From a checkpoint of a small mixture-of-experts model trained on Wikipedia: a variant of Adam for the experts.
Below are experts of layer 2 (counted from 0) of a mixture-of-experts language model. Rows are named router (the router's row for the expert), down (a neuron's output weights, with its number) and show model dimensions 128-191. Each number is 128 + 24 x the weight over its row's rms, rounded and kept within 0 to 255. Numbers have three digits each.
Before each expert's rows: a language model's description of what the expert responds to. This comes from a sample of Wikipedia text that the model never trained on.

# expert 5
Description: Second pieces of ordinary words after a short first piece, such as sl-ug, k-in-ase, s-our, plus nouns like single, song, track.
router:092150100105146096165156079143124095142138122113074118123184122121138106167117132135145089150120129103122106111190151136136100125145100114117105138113124129126124117114152117116132095136120121
down0:080145097127074157100149114149110114120147158151152124137189116103162144141107138102138167147120142149153118142103138167129126135119125104153201099169161088099139149090078140144143145099086095
down1:105159143114145130142126140141131138099148085116119118156133122120188112117112087148117147153146136126119125120119069100097092140121163134116162177130152102151129089149102118132120119136130171
down2:144092149095115109088133128144053121120093110150162158133096125140135080164115143143144160166087126102121111071147093154124118171137164139128126165084116155085100107124152109150133104148116097
down3:152146158138147130115136166125153144127167095127116124164106119125129140088139116113118119148153112187120148124128099122126123122126118142101112108143106130107111142131154133107121143115142111
down4:145135125113179195117089142132139135149100145164129071141177115150121124176184130077145127103087119143109150149091142162145159132117144148112121149146116112136115095131106106120108163101166131
down5:120142122125086190120139130141125119092142102099142124154150123139114125121147120122123157113133144119147091117110097134146149112154099093164158112152153120069124128133130133123138143144132177
down6:108110155085176142110131124087116124113092090106121130125142126112096111167119155101153142128149152134156176150112062131085128133130152077149130157150113160139095103154182132123139122121093106
down7:164124129111075140126096126138148158157134114177112099124113119163121130109119127102131074141159148115157147123101146128128125121142133127134087172136089134143133137141083145130152119117121140
down8:090120101105102162151127156195180135120146121126161136133120124116102092109105089133118119118131134112152154145112096127181179090170146168139090102128172175146109146174151130121169128153098150
down9:116108119120113125093129110093122140097134137123166112162081123151105177138080145115129096180111078136099127124101167115130115115134127122122124092146106162163104091131139141130132112105146113
down10:086117127142140146105133139113128143108118118114117185123146099132105115162103153160129077126114130133151090107144148135109136117118089094157168140079134132162135172151167112129128144130107139
down11:106141193125097121164170146170124145135091145133169137131124126139165123130113151115156114113111144129084099164094108120072145148115122117133165122109153102159122126123162161112121115115101113
down12:180144097148160139116126140109114084088127112176092098111150111170166122144130110141179095138145069187141114116111133130175131128100129101102114120082148125144190125166124130136119164103149133
down13:140162141156136160123136098107126130117113104119142118129119127122140135165102164107147115132149079136175165132116111132089120126090115138113132174123102160123111128132205146095134117119117108
down14:128095154157144130134135114126110151143124126152152093135131172103080160135119135118138110149121151103152108151161134140155097112091122131085113101117085129133137146163112120119149110175143145
down15:183160090126141129158127127093136103144152108118168129131122112084103162096172151139109136128127123141129116164168112173108152118135121097111123154108111134126130133125126141138114125138132114
down16:146109124110109102129130107081115097124145147092139140126121163127156126139140133102114128116148093107125171151113084137134122122148122136168134104124151149158171138172113121135125120144137159
down17:092080126101110136142102180155099118145148129139102157153151110130143154183151151123151116149167124127139129132147153140102130111098151110146145159134099117074159148133157120127125152133111126
down18:144112140109124107109144143119134140088119132118180131109118100111141184111143139135123144092132107161144140150141092156117126117124127140100124150152100131108128121152156106102129161146110116
down19:139118083099119102139116128125138121101112133118134086150116163170072116158132121146094117122117131172107121143154146119111100136108144083163105110147153100104121086171155117114149152107175113
down20:153063100130143116102140145115153122107141115138136100126121085156117132173124122149153136123091141068102096101091124113086207135122130143127168127154094154103094099136114106087143076108137151
down21:066085093111121118151122155143149121083141117157143142114104128117115142108151120089150162150176171121120146131131176148103137151129139134146124147147155153170116116134136111113148152120099125
down22:168147170143156138173132154087144067132094161125141124150109168108126093157109146113123101117125125140122108114110072114128165156123118164073136142118138135119122076120211092136126088093133110
down23:137182131134178148116152116128129115147137156168123142072131102081109147137129123120093126149112142113143144099106103127171158119127126074077106114142163159146121130182127116143137168128096131
down24:139110117151124185137119126134136130083101116172150150123136121170097091102152122133132117169092130146129139117077125105111123127137112132096109088123155111162132112127118158148130137121119139
down25:138127129131114133136134143111150119128129120102124135109114076179161093111106136116151129131080104150134128121145135111103142096132120140129124132154140126129112150104107106137166134148103110
down26:116147132165124143110107129120073136107126129044083136110127126147138131117117148107126094138171152161109135133166126135111163084118147120123139142195165140185146142157138108143120122113129164
down27:141147129110123127135122098167109146164134125118101145091130127152144116139158164124168138111117094125095139146117133130116110086101149123150111138191109102103094155150165130125110125127210180
down28:135114149110145102087114153135133119117139140111133103112129127185154108122160101113106124167161083130096127144173171136100105132109093142126126125173118157116117119126099137178085073135177175
down29:097101171110105094122136154123142089151133141134124125115118152180106118140154177166123149118157159131113129143135128162122179173128164141088118109111116161078107090103199194153095136118166137
down30:131118149098185092136150122125135104115179146116116172124133148118113117120144129133156139142121127106111127086095120181114108100101123091110068112126137156128123114123166139141135115083133113
down31:116100159118139147139114138176155095149134118122127112117123114159169129132147187145126100134087100141124161152134159173145091131090121129133113146143130148102114117135127162133091166169119162
down32:119150148065098100120142101125104132135143169100117110133104115105139127114149148102161140125162103106077157116108122143124184109110140138165145147124175147145171133134125149138133119126116161
down33:132144097158122163096133139094126131144106117133111147128126118192120149141139112096102113079151154122162137161131140191159183115114155140127140114129163129130161106158130127105113133137117104
down34:092093142117146175129153128082106111127100129124143085084106104162164126124123161090138129103154117124135150129164111124150111146156074157104123124143129137110098110124147126136062110140165132
down35:083147153164150160131150136151113183119166098123129116105133121120146194128142104101166152097123082156119151114133139123112115108185146150130132147103116143125116118145163101115139119118101126
down36:139169135120149116136126134134131121102142088175142121158091088151125104080131136118093117118116154158155178154114134176151113135082101133182111088138068154157174095136114094117198120121165131
down37:138138181130111115143111083109172126176123120120112146131136174098108164138142143114125134078162129125108121133143174173136156132133120142105116158121102129128114141161159060075087098134176131
down38:098138137089118139174136120133168114115158137147149116145149195154099147121114114140142137149114138160104140116156123115129157136124131159113115106105097135130098163144142140155179087128135084
down39:101127138094125124116184123118142165141113092087133111123197068150104174122099123122138127157097148104141149109159121139139130122106113137087116076175086099123141108118115100136102139146143123
down40:095159144134105162095120136138095157118110119133115119140165105066139071110171145070165147152127127130121103101133080123126124130145099152147099069156163137123132115100129161133087159139099137
down41:134127117150135105137130125126126128110139121111170118163139117116163126124137131137139142078136124152108132159124153079140125151111141146117129151128131112118118109073097147103088166125166127
down42:127121130156119123123137140172118141094135167142101130120118130110135186122130144159133138149110115160142103128147122141145141131127138110140108148114125142145070106133154169126126128124155110
down43:143153119118139115123135124177123088121148133106150148169140112119134099137151148133076092129108147093108167085138114109139124105105145142123131123154072129121110096107127126153115102108137138
down44:147155146116163103109111138095110104153140138130113102085152111143079112130093073150077077137139135134126113138149168114140144133055103184096104127136062124126120132102086149117104142137163132
down45:076150103110077120127173146168132111175140094154116105101118113121126135097150147152145105185136163165167143123093169130133095123136110180161127160110131148104136134142108159111157118136120129
down46:170130108111104116089127109103169130090116157096154115112133132099115144096091105103144137118128091177112104168151070149089153104081068126143102120121136121140126170113079144095101111136106152
down47:111112102108134086115120118124119115124072132129147089112109110106128143121137139141143094138142131103151130106131100117126135103177121149139130116121144150129118105117106161137102166136133104
down48:161099145125121117136109127138124159127095115140145143133149129118138125136140122117149136145155107089073166144086167125104137140108107119149179107149139123133166089104120130134096091132147158
down49:139131134103122119130119133129117141101094149167118089109128113130086113116146203100086120116119160139120146091086115114060112116101113101146103126146099113162117142120102090150098151090142114
down50:151100125114123105080139142129094176120140137162140106121135091138118142155174120088145169168148132171118106142111109135127175137101156089156177100154104105112128152096102125125090132119124183
down51:109138172151179156115177120098129107163129100111105107108128152121123110167110106115163128143157116160148145124136086111121108114110135134099147131088111183138128125115152109149094118141071135
down52:147125095144135081135111092117119119144156144142144134120124120129163147112134104140132089094131131120123118114106089088112147126086171130110161134117126130138146109136113100108104106131121135
down53:067136087142151136154110091138134141092139089129135157115136107147148172109152129127092168139120145122132158111122123115128146103111078160138129142132140125131119137127169095148122137183130091
down54:141132119112169099127118092109109101139127101161116157129091113117119115144109173159097107075088131137099112143147118152147112109104137171110110138090144096120117129123136108112129166141112144
down55:119130144149142083130139122120114120135088127112144147136154108147113112111122150121145161119083086141085122146142127095140118097132137103157118163112110102143159140131145113128127110132087121
down56:165119158170128148131115111137077115130171113095146102158123117125149120167146145081144136172171130128116141135120115108144147162089165138061138159143121094104168107101156144128127125114127138
down57:137163117142103121178143141092128122131105114118136135106156090140172101135137129143121082102123136107160160118122156139099106171160109148113086127117131152134100156137123131123142140126097104
down58:130123120129121096100126131160137121131146150154163156123128086145169123111153172120137132098101107110151161158092104120162124147132090132125125084161139134093117125114132095102151154128157132
down59:092149140136119123107130094180143098153133125118115102153122120135124076134130072165137162098135128073103081123124147141125135105112115111123143090112105108071141137100110142156114102125142143
down60:124121108125146101149135129092120172113132095108124124168130119170148099151139130159149132146127138154125083146145132170147147125144109120125100131176112161097123089139093132141109114131109105
down61:153127132129133157133135110140124102159147153121157108123142121096155151171087164127077120186091124119168097086090116131137167083102118102132110101117090126100101147145122109187154118104161119
down62:190136166117126124114118121113093111063102181181101169150145148127156123080196158139130132100138107111134118107152109135113154110145138135095149125171136119156140129127140127122116125128107116
down63:104189149137138146128157136150121142089139177087156104132141075191106143115151143110151151141101156157152075169141101139134148132107088118144114099126133154117161106055091143153109111131120095
down64:190154156145089142120152184141146122111133149106152096068143115130111166137155169124153131152166108121096125108111122125122100147116107154152129170122132121097178134142127123152108117144073154
down65:135115101152135150142145141098105120108096118132159138134099109123138141158082115133171119085209138148126154122125115133198141078133162131101077159140120157157122134116153113092089144093131150
down66:121107155114126096125121172135110130118145153188105138123110126087097154141170098126140145121121156103113155115116131184088122155101150126096141142151165091140098139157135078106114102129181172
down67:105148109099163071140136104127126143101124143180100131116122110164090122145113169137143148085122106146141094092125158110085159142122120188132142137141107121146121151083138134095149114095084152
down68:109117126152143133144132131089143124168188115098092147099120126089124149155129155109126133151112166144144104140084121139096124113116138120199087129127173121107109132147129145126118142141100134
down69:143110106101143184140101143170134169112146119125165148101126104146105106092146091105074139142170137158170149146098127121163129130125097127114112123139071160182123135187126141170154152143111133
down70:153161143155133157098131158176134149126131118110138092114111115151155113120090131155146094121089140110109175114099103114148144156156109109079127108124069107126081119107086153148128091134151097
down71:140136099102139112165120125089169166139116114124118083097136160109110140104152143155114132125111031122155150144113131126121116137085111122145123123128126144166104156132105124133150122127116112
down72:106154156110101176117125160105129110119117117173109139145134181151131135121130111091129138147072128101157094145091091120143102108153084092110139108129130171143137097150191123123157074095129122
down73:173126135108161118133122105052176134098142149115143111150138092091126123176137131128113140098105136156147124142136118114070160123162122125168133138116137119137113146088107131136097150093127131
down74:119101116160141086155158120155120153131138129094139101117118117125111082182152112098108170159121123153101112124125125095113118107119134151182104127124144151167134182061132116123146135158158131
down75:128161130161071160131160135134092097147096121118143173174135117112081112182124125067123148102176142137123144126161129136135135162164144133161156126114145131097120132107166114129139154130150133
down76:123155142141144152129158157070124111163102166086157118140139081108124179105128117071153139125127146133117185094148103160085111160095158099108132118139132156111133122155139129162132137103139106
down77:157111163191132098164140098140100130121155102114125099157111133203134105176109156110135145137109130122124101128129125148108088114079117098088145124133120135150113137130119113097170105119108120
down78:127157101103128118149089139149124125178086128163124161143103104124172145128151104175110118103118154111115124140118128101138073171084193124119102140109129116140121106157116112144083128155116153
down79:137127092138122159142109130083128124166102118132128144109158145134140106140156126133147122145113065112159112184089126125095124154126170181175102181166115144099122176136108083113129091114129111
down80:137114172113138131137117133128138114126127162136107158154126133124137130166104093141154144085127149070097133127138108132172080143167108115079150108125118120128096125126145153133160149117149130
down81:114059112123172127174099130128161142113166134151146155190107154156107129141122083160148110166124147170131146149122112113163168160096110137112164124116102138139124138149128131108114122108129140
down82:145129142126108113118159128093123061119138107111105148099147119162093124151157153058141130114136144113143122101097082103097163113109114139111158131116120159132094135131154147134150098102116156
down83:087121131115105142095168161134138157128120170121087159130156119145134119094138126097127168144119137120119109115133140154157144126137081129117123105134135111125148167146088145130156105138159153
down84:160161161117140146100103115140136118086151149162126120116102121097138114091085175151099174131112145119122133094098118151190110126106101146134170093123111153107142104106141153129104101140126138
down85:140143144146104061097117102101151114091132130119121159137119133137108118130117149128095116119112146126076162144130147142108165107070144166139104181123181074137095100099157110126151120131148138
down86:121108161130119121125134135098082152142128136139089136151168121119104137124091106123138138136139153161131146138090142101123146118134174139144169120129145121161139121122158166142130163144143108
down87:123184150093122126102157135150144141146055114135153103146133105142145110115133171107133085104131127078137134132107140115101116163139105150095093135133101159171133117127105127134114103088107122
down88:126100160130098137117146139100143137081152104099122095162103137150115158169118131139154118118163111095146123155141134130138168122110129119094128153184076129117152092102131150112133142158118134
down89:122131120123170128121134141120094109129105139096125101100135154132151163152091125141159144121155145135160093118122094136107119131173098175120137135130119125132135149157157102160170114068122093
down90:149124136113128150140071142111120111165189157126094143089116135109140122104118172099166117154092098130128156092091078139121130065153169085148145131153103119087102106147096133152161115140122113
down91:105118114172096115108114089169130120096105111125080138134147102172104125084153160145088135100119112144147109132130121130109091127129138156158140115110131101102124114131193116178145105140088185
down92:137127131146133140088115116132146099163151177130134136143137123175108128133109166148126077169149142165169125105158119124122133128120131130124169162150126117163130164149138144164145159115147154
down93:098110132148097119113108101115136125107143143108140134116130124125172151171122147099184090171102187145139135107124123113127130125128179134116172116075144080112136127123145112148107129146108182
down94:155134123139128132096116130151090128155171135163105108087106094166117168137148100131165141068100102100160146147133151135120097131060087138132151146160136106112137127122105148105098108132146080
down95:106141129109131147124177136156130135087130153150137153130115133138147092151150070098130148093093128120101159161149112140075120157116181109173103107128126111111160144155118125124128113133102112
down96:124130158101131139086121145092124148128176144132115110109167128172105148176166101126120122118089095133126123114144151124128105122127108125092141059107099122147134137120116095112094127140148113
down97:110133129118104143166139118117131146126166088126131148133123107153102131130108090132107128174106136136145142121090142152123089082127108097206126163158145140108122096100130120165136111125099096
down98:107141155108125148117102164074087127149140135100107140102172133136120117118141189138158140114100104103141137112114098174152104163123109132108132142134151163128123131130145124114114135146141113
down99:144088126131087080147144140111143129124149070106125152088116135111110148177153095178115139083176169140131145096114128124151119149127121168101116145116156112138160152164210091137110134130143168
down100:102140098128111074123125110115120147157143130135087127104110134136091124121123120114145135138120144100159160112129116101137111143135102102145138160147161104141069126118137123114174138141109151
down101:129148135135162173147078115113165135156126128108101120092120113136164101142119130132099105156139177179137112128153143116156129159071166102130096140073089133133100088117142135167138101113127148
down102:087143184120152135087102099113170126189127113106143115145147126099144112144079116135110111131168124135112167133107124119143133125160145137121139125121135122117132172156181133145149132101120146
down103:132077099101131136134122150144119155123115151142182149110084072155115100151111119114121120108125138122127099108128154117103147092138151142104105130179104144118092122115133088098122163137104107
down104:136146138122173148137117141116084127113110113134109161144133098149128132088116078106126137117133129133121112185127130067150133128085138126126127091155116125131110118084167129133097126138156115
down105:136103122115163113158089122147137106083142151130138158085095149144143107087136106086139164137118141119162090136126104085118124129103115113078099122148100138173102127156154116174122144109149126
down106:150065123122166140083106104119102141127136129140152137115141127118147117097161124129135153127080131130136142137094143108077101127106171120112159118166093148124128158120106145137115151110113147
down107:099112118129153116127115103122144119145126141085148093105160088147124144113133145137138178144091159121154145137127133128154140122121088105132108141164103177134169126096155127126139164142163115
down108:109110163123136117103169103101145146140104147105122093113189169134117133114137143118161147137085107126148123120075175132118143140133121131123147134152099192111135160111102134177126109115122136
down109:114103117140136111125147103106120154120144139075115109069142113105116067123075114114124135132142135094123126133108159133132166092159130132132139090149108114140139142104102160173088154140144151
down110:123076106105098180134130117134138136144125143113123124132151126115150100078155101132127158117126161098079112147133152145085154144145154163130130095132114088115102155150166135120153112166142103
down111:164163114106112135142114086155131116133145171134167109115141141146112124127121149145099117114091165130134183155141133089103084116119153088150110128156155098138181097138100171088066151095150144
down112:101134088145118137077144126132119166118126170113108127136114143123123119131119151094160169153138104091098115155117125121108100093094143128145117082099069156112096170099084158120120128148136135
down113:139145121132134103167117123121142148131135135130122103100121146147121121141125131163158147114108217133121158100100118097100118077129129103124105139120135143160133124058157087129161113154126133
down114:135119100118156123085150134097120130154160138128108181142150123112195096116136133107146152149102100131115098163157154133133133141106092154129163163148107092140138150149113129146064127133121144
down115:148119090126074178114098089117135070132155137151125128153141113129132122110115171142161170128106136124109074162127104096124098125103101139115143125132122077136151093157100142163122174114120118
down116:138119165144152117134119147133109127102128157124129123126103124158149178168146084105103131123146113096122137129127138142153116141142139150094105142126142171125117103150129161134111151135123131
down117:145090090099113130143110109121097115122138108105115143094130136131177138131142090115184110122103108106090093151109133112141140171119097110128120105156135125108080140113082092140116159151108125
down118:126114083112098126069108133153153133166087146140101147142126129141121132132134138152121119116124108097182090112100083067138159144143118145068102092145133123119093121161125139164123140101147123
down119:179157130161113159136123117128115127090110132178142076157115109153126139091107118171110196150113108134104163149090126099099089112125106128127119147173073113119156079162085125123088104128131113
down120:135151119103127143135108160132126178120102105126145122122115110133098163124138127162126129151089147123096088142120169114142125127128119197126144118078102094162124156161114136168085162143128179
down121:098116105144141104155108148133161150094134152142163107123128100149132149081145100114190135145118128097126140140140163110141117117176120140105130140154148156126108103116161120090123113082101123
down122:143109156106125132091125099100126142123104164124158179114145161107102108143144103125130125115150129145134132097138095107116177116118146129086164134161144154128155133141116141105099124152111165
down123:107124146100122126135082130196147134101133112123115149144123139160154140157132141092148077124158112132079087158100132124143122082127136091123131135106119138108151138150085128134108120118138153
down124:121099130133090153130100110135097116107179118152173122142119177094118128105134149113139118153106159151126118166137112171141115116156144105146158097125101100109125153092142067119157154143082143
down125:142130112118115097123137118084084147121138095088129176137116139097133161146135149140139102125121118136136109096117139204137124091092091126125117142079142142139118118153115092130124122102116156
down126:092152163142063156107122155135136138106095107070105151196130136108160108115093131143149132124173156114112141188151122094144150122158115123125152168150123121139128117122090136109159108135135130
down127:109165149115152159157129157158162123146124142137133121103132143110097190124117141131176094099120076114129123154101098145110119137145104136163091132106066120170126124151142064116137097127132116
down128:109127116136173067125122097111090107138108159132170160107154115142137135123135112150120152129122155082128139122126085109106132102105132138113133117092160156112131130117136118117135147156131139
down129:106156128115092152114174108149142123113126144115127112107121128121095155144132105151151141138135118116159122143113172145117075090108096122148132129140183091148106151130146127115131137126113138
down130:117151102188106139116150146129144132093114131119102123126113089082184128074153153133141115129099127134132151192110108122132156104115118136127124108096108106129132150148083113145138095133098134
down131:140129110141163145109147121146130140114162115113170144108124092152059145122164085149055136106100137159132106144154179105169107125091148113150117158166120120144109153091074097120107100138136101
down132:160123150124133094133120131146119131094094146121089135131088134053142095134143168137131144147079136103136149136075119093135172140150081144139120091147134106103099147150080109144129124132111143
down133:085143139159086131125100120120125100125160150149108142113147115086164138147178153107131118145140141110149103137091158101157118127135144114164168110167100138112158120090132156161104125152162117
down134:146133111121132098130152146083133128095170096135079105113128145125130164168132138152104135145147121115123123121111143140130144099116128078133093070176116123134117136114101118093096135133150139
down135:104119136180113110139100097124107108130134164138182100098109176119133142141130091114166135146195106099107169103086159110139141132129122103145157139155055142113152197100176186079154124134143119
down136:134121189105130113092136129118081143157117138215137128099141111173149130146141108101160159125142078105129107125142124101138149130083135154080136139134115145182077127162109152086141118121113151
down137:103129128108142155158135166142157149134130131131139135121138131104108154120132116170131154087080128164158077124139125147136118109152129120091088118157152090066110181124142110138127132132124118
down138:078133121130143133116094142118154131110126123137139138163172124124121121131117133167113126127110147104103130158126149149160124161143134091140158140115170128101143121131100112130121134127109145
down139:124127121104123081140133136099137139160143086171157129142119136124153118148153097136146135139139114132142114130118122136103131118118127156077140159119118143111139097154141133073075108136096120
down140:098132159170169145152109105134170104153155137146139165081141132119137096128104112148161118112098109133125091122122130095110064154124142131114166138157149149111127154123125112100154130141137069
down141:157158180096113108177139180139111151157142117124128123094108159148150131114099164133149134116134141104137145127115091077066101128163135118109147096096133149099158132116145126138111143134102097
down142:197128126156128131156129130103120100157144152154113137137130113165160100105123138110120110151180169123089156120097117134130103110094107102109116124142116163107132145132109116146148136127143103
down143:099119134076082152115162155106143093124108072132151103096128152177097112134123103155096126116137132093138123179161171141165145158105133179113160153151102146140131102154140163126166129129141130
down144:087128119092091133136139162145115155146140071165129088146157088125096119137138117118146124099126179118178138161108133112127125131077156121122134125134126104111164165121130118122112106124133137
down145:143100102154096154139163090180117137083143149132103125112126109142144088107079135099147154145059135122109141109108133154125142091146186134144131072084114099132132165102123166146138116149136112
down146:124158069092147125107087131147126133109110145113082122117113132121124142106108062123141166133131136105169144129114126114137178067065109137130132144138119169142085152141111129142114111126123152
down147:168191150125130160112122107126106082149132122094159131119098103158114117164118114114118113130076107150071119110115103135164079126097161137113174129130138151134086114104136104124081135136125103
down148:115097131097146111095151127125136133074157128158180100114100166143162179143140117146128194122143158137142129114145137130109102114142097121104166162127088165125076148139141116145125147094140102
down149:158121158133144115153110153143133154112068158138123150145111139147079152163131073158136147156105087195135127130072135087114117101159163122106082124115185163117105112144134139128136162113156104
down150:153163117143099140104141150102163129117133122103104139130157099155145102108141130134133149141163123106150111124105099122147141153167176136147157150112128144129101178122128131165144112146101098
down151:116160147152121142121145101129085151147152147106176130156144085162132098105117123118131098108134117130126163162121132113145134162114124111129136065108121164132120129141105154115125141101146149
down152:092102114134148151160120120131127167149111134108155089110122108175169068155115144095149128120103125139118167069129088129124103138181142195154139126146113119097147119150123115099174137102109131
down153:137128123088184176138131103132094160152160115169169089134148130149090144147144148095140122134181131125143107150080144115145114152167120136087155108065110159118130132166155153115126092133131124
down154:152076123160127122132119167127120135105120136083161145114159136155136130098120111138134122140108111104110122162130157115140146142168089136108173139142135152143070091153076135113124110113119130
down155:183127155158147120121122127110115120126158169162127133084163110129109128131132130081101105143111088139092100148093117140132145113099134140111127144116155148170148145111127144125096113083143106
down156:098125138063115105151165147112098114109123147144173123176130092151087148147121152144113170099192128138149141100130142117128105109087136132114083105141108087113118137114160120118111137149127088
down157:179073138073145111131167110136077096164142153147129108141123162128087116141141095101168121118124100146088147180121079149112089107115165151126113158128157103144086103157145129128118133118109111
down158:136141123139109195140146132138102114103139086099115117129168103145164120137127101128164114134107144154147161144089134136099153143116121115098105102128081153131138144104112132119126180143112149
down159:128158119127123137141123148139161109143130112183136107095133119138143114109113099144099150136121124109122148104154122110088124094077140148118161105134102105121117132122104110146116098147120075
down160:147103125167096099154141113150136128146138082096108125095124165148121130128109134184129113104093110117084100101173098145097108156116127141147110158100143104094083095129155148123141123126098138
down161:108145141105150200165123155140101170126130137155133093133130105111138118128144127130094121103135093115135117112115106125150099107158104130119129102099156106108109151134147146112169103128113066
down162:137175189146127154095160137141168119146131112159146112060108150123139138126138095129126080146165181149118112117153160096117103158112135110118120151146119164081115147132135089126157148111154181
down163:116129137165115145127093148147112112139100174130151151105139134114134166144116119130126143115141136177117112114120122112124143118098114154127107138175171052108140157125159130103138106148119133
down164:137118179091095139096129137105115113079125108144137201130168074141138156132146036154150152128173117143134125093168110131133139120120160127098110179164117131142159114139117112175105091116104141
down165:135118103136181128163112107133101102129144091133123116137165098111114170111100116173124152117128107135116111154155144117052113097099139107124151117170174178088115148138112141127122130111127114
down166:154096124153133147115126135143142119085124142131151107134131126090120136136073125131129157102090091114115118126117101149129162141177139155132139112141146139154102104126135144130140123110135077
down167:139150122168100115098128136156173124139113121111122154115175153120135136110114107130126126164167112149100115115113148151113140142139122121137130133113140114122139177109107137105104111141168180
down168:131130087141097110105117139122097097145084135129111143148134090122141123153096151142110156117093100150118091152100118131140140178147117114129123114124202157133109147113083115137164126132153126
down169:135086138080156114120101129112147089103108101121121114145159144126147148117128167115114153090178142154101114129148146133136125165154123144118160139094110111150116097169115095136141114088098151
down170:168142130087155141123139114137151129119120146151158099147121147184140110126128096135133133135097124160179126171100132103110137106121098125103158125107110141176135120116089165116126127099101128
down171:142114125130143179142122132136116126175090057156112080146135134168141099164129156166132150107148105076131169178098128161108127100207152117130138125147141130127137129150113178145121125141129130
down172:106134112147125168139109111143163119103108139156135137125115156134094149140163076149124130142122118106128121126160123101094139138158145122128133134147156149182130158117096137126169139114088099
down173:123141151099171169129123140073120107151146117096144190131101139074169191166124132137125128104127148107129123100069146158139124109133101117120163148102127181136142152111093162138102116118128138
down174:140120098094183166165116145110127108123147135157151118126112141105152148144076145116151091124137126138117150138128121107164120095136150145127129146141147125129108179127101122132071134088087127
down175:127128137153110121152133154145148115101152134117100174105112114103104064107108099148137123091113134107126165151095119127144088102149143161145124115106123127135095147120165104146171104155149163
down176:162084114084183146140164095145112126077150140133142132093086114135202093126130152112128145123157140169113143120162120109141150107126135101083135109118122115163127102124143122096137141108114132
down177:103165156138088145138082136107108145094142120118144110146116119117121123180134108149154106110074159116100106132115159107136116149121094069117097100182176129088161140140135151099146175141118085
down178:109130143130141109157136106091156147142135129140137103109096131134125140118132148129140107166161129159186145057127120141114160086155126140135146124157086213106153111104141134114102134141139112
down179:123109081106136149140104101154125142134104153134134132101100105118144103109110110104146150156101113150128106120125104125114186082166145143140162103113115130119166140098157129099186133131129164
down180:119142103149142128179126167114093116142147128102095104107139124139165163146112121120136115163164142117157137122113130119161164153094135145087104117150165173102143145135126122150083108147152127
down181:158092150131189174098164127138139120115136109185148111117119163104130158106147113101136144089113145106118113115137095102163077155132103108087132090148102138110092128149113124130128110137128158
down182:134103107105110085117145130180178113142139127072090108106135153117151132108097127085170131156176102113129157139162145174123079114111103147186124161135108115132101116095095117115126113133161109
down183:103138111165110118117137121105160117129103166122152168131147117126160119122063144112112123113097144136151114133133150128156095171206117112156126184129135124123098106122119120110143134119135142
down184:149157125104119141115114144149169112104131137161130105112083140078149121113096129168107092207116108113136103104107060130116150154111126141150116148128102135188139136126106127150119129107144127
down185:135151131125141145095115147144080131116109084065122125079168090142129120121139079127097133142104084070151167104151122094110088128126096148145119151139141118097083096143125143067112125116165163
down186:106149132133190110139130139086106134140119135172122136103107171078144140115132200114109143128118163130109124141124131121114150137109139111115129141110114136158156101165158139140140158169087181
down187:133121200120078081094118091181151118121148118083108139189138187100091153133109169092157132134155145135094118180109122106138120071142134116130136149119164141133181144153133149102128127112139152
down188:142143158133164118097110123174134106125123106151119087112118164148138150118121143084138115147100109088084122165134120155159110134111150178109125146128108106177086135124092152134117116143189132
down189:121114181132133155155067143149148124147100136124150090149102130141156167154157149177129151156100117194122107129128124119179126147127125113175131154123101146105117125133114130146112120153118128
down190:104100126115104136127112083103160137163135112118128185138124129142082095139135130131118073145179123145146098126081108150124130127171151141124132148139181146110136118140128115133166160151147102
down191:134101153129122117150104090142107098119123141122133144077144138138132087138084117157077184171136121129161144135111171093117135139102158149147120137155139144128101161118163137163154105128143131
down192:141119089104074125111136163097146136098180093109131124098160092117141180130108113146156148119114100128139152140120136133116136116149127134158142102145142095113161112144144116153080106145144164
down193:155089171141142127118162141078130140114101100179108113108106143145112150128134054086134153140142117101101123107116113100132114108090112126121118113168112155143106149143134144103075119120165113
down194:151146116099142166117155136095149145146204082116099148148138110155157143117140177113130147147138156176101165118158141124176140128093109097141072114142086152142114134139120122142133180122122107
down195:085129110104160115110098120160127106117130202174131155163133146117127141150137135159095130095088158158153122144155175124188111109113138155142096127123134117097145099122151121135139144094128131
down196:126133173136140144105158156139125130174153146161141103140121127136120105122158091129114099136123116165098152149117121173156097193095122099136139171142086187115138084131129104115093100090130147
down197:145140154116114082109104114162112129112141113145145169108171150148108103135109154143089126140129118156117128128129091167131087122130149146128147153124148142178144155140100120121170139123109109
down198:119139173109127132125124134142132158118163148119139152117136095125145158146116105140114124087112087122116119162106137140108139119117099134114141149146101182142112106070111129143105157116156133
down199:111149150084148127099162132109150096115143162110133086110124151123109110094138144161097170076103153133137088113154089105103075148095150145125101097086149117134096154152119125153154105129132100
down200:099101133130128098099157085067078146149126127122151145196140110091124162146093098097121144136180134164134133158130193134107098125116117110152111139145121149084157092130176136084123125147158139
down201:122101143115086192135092136136108097109148156115168108156094114095146147128164104125129149115111085117143117115114119114072095143102159110100129104156068161112128063123131102148124107114151083
down202:140135142125130112120104099126130143133162100099149119112120124122095150144144159168128125112102114134136150126140096146111098131113153148134113124150162122109081090168140135066137116130100149
down203:107200133146160105116119139153155151104121095145107148131099145113132127109113152154111146152129144099143097151127146191152166113138119107118171121122198132183124111118137115140132121126125107
down204:115135109141156161145100090102135118142197161141110131076142112130104075083149142131123140143101127129141101151132112120142173103104104135155154074139139131128133149136131188133121122132128146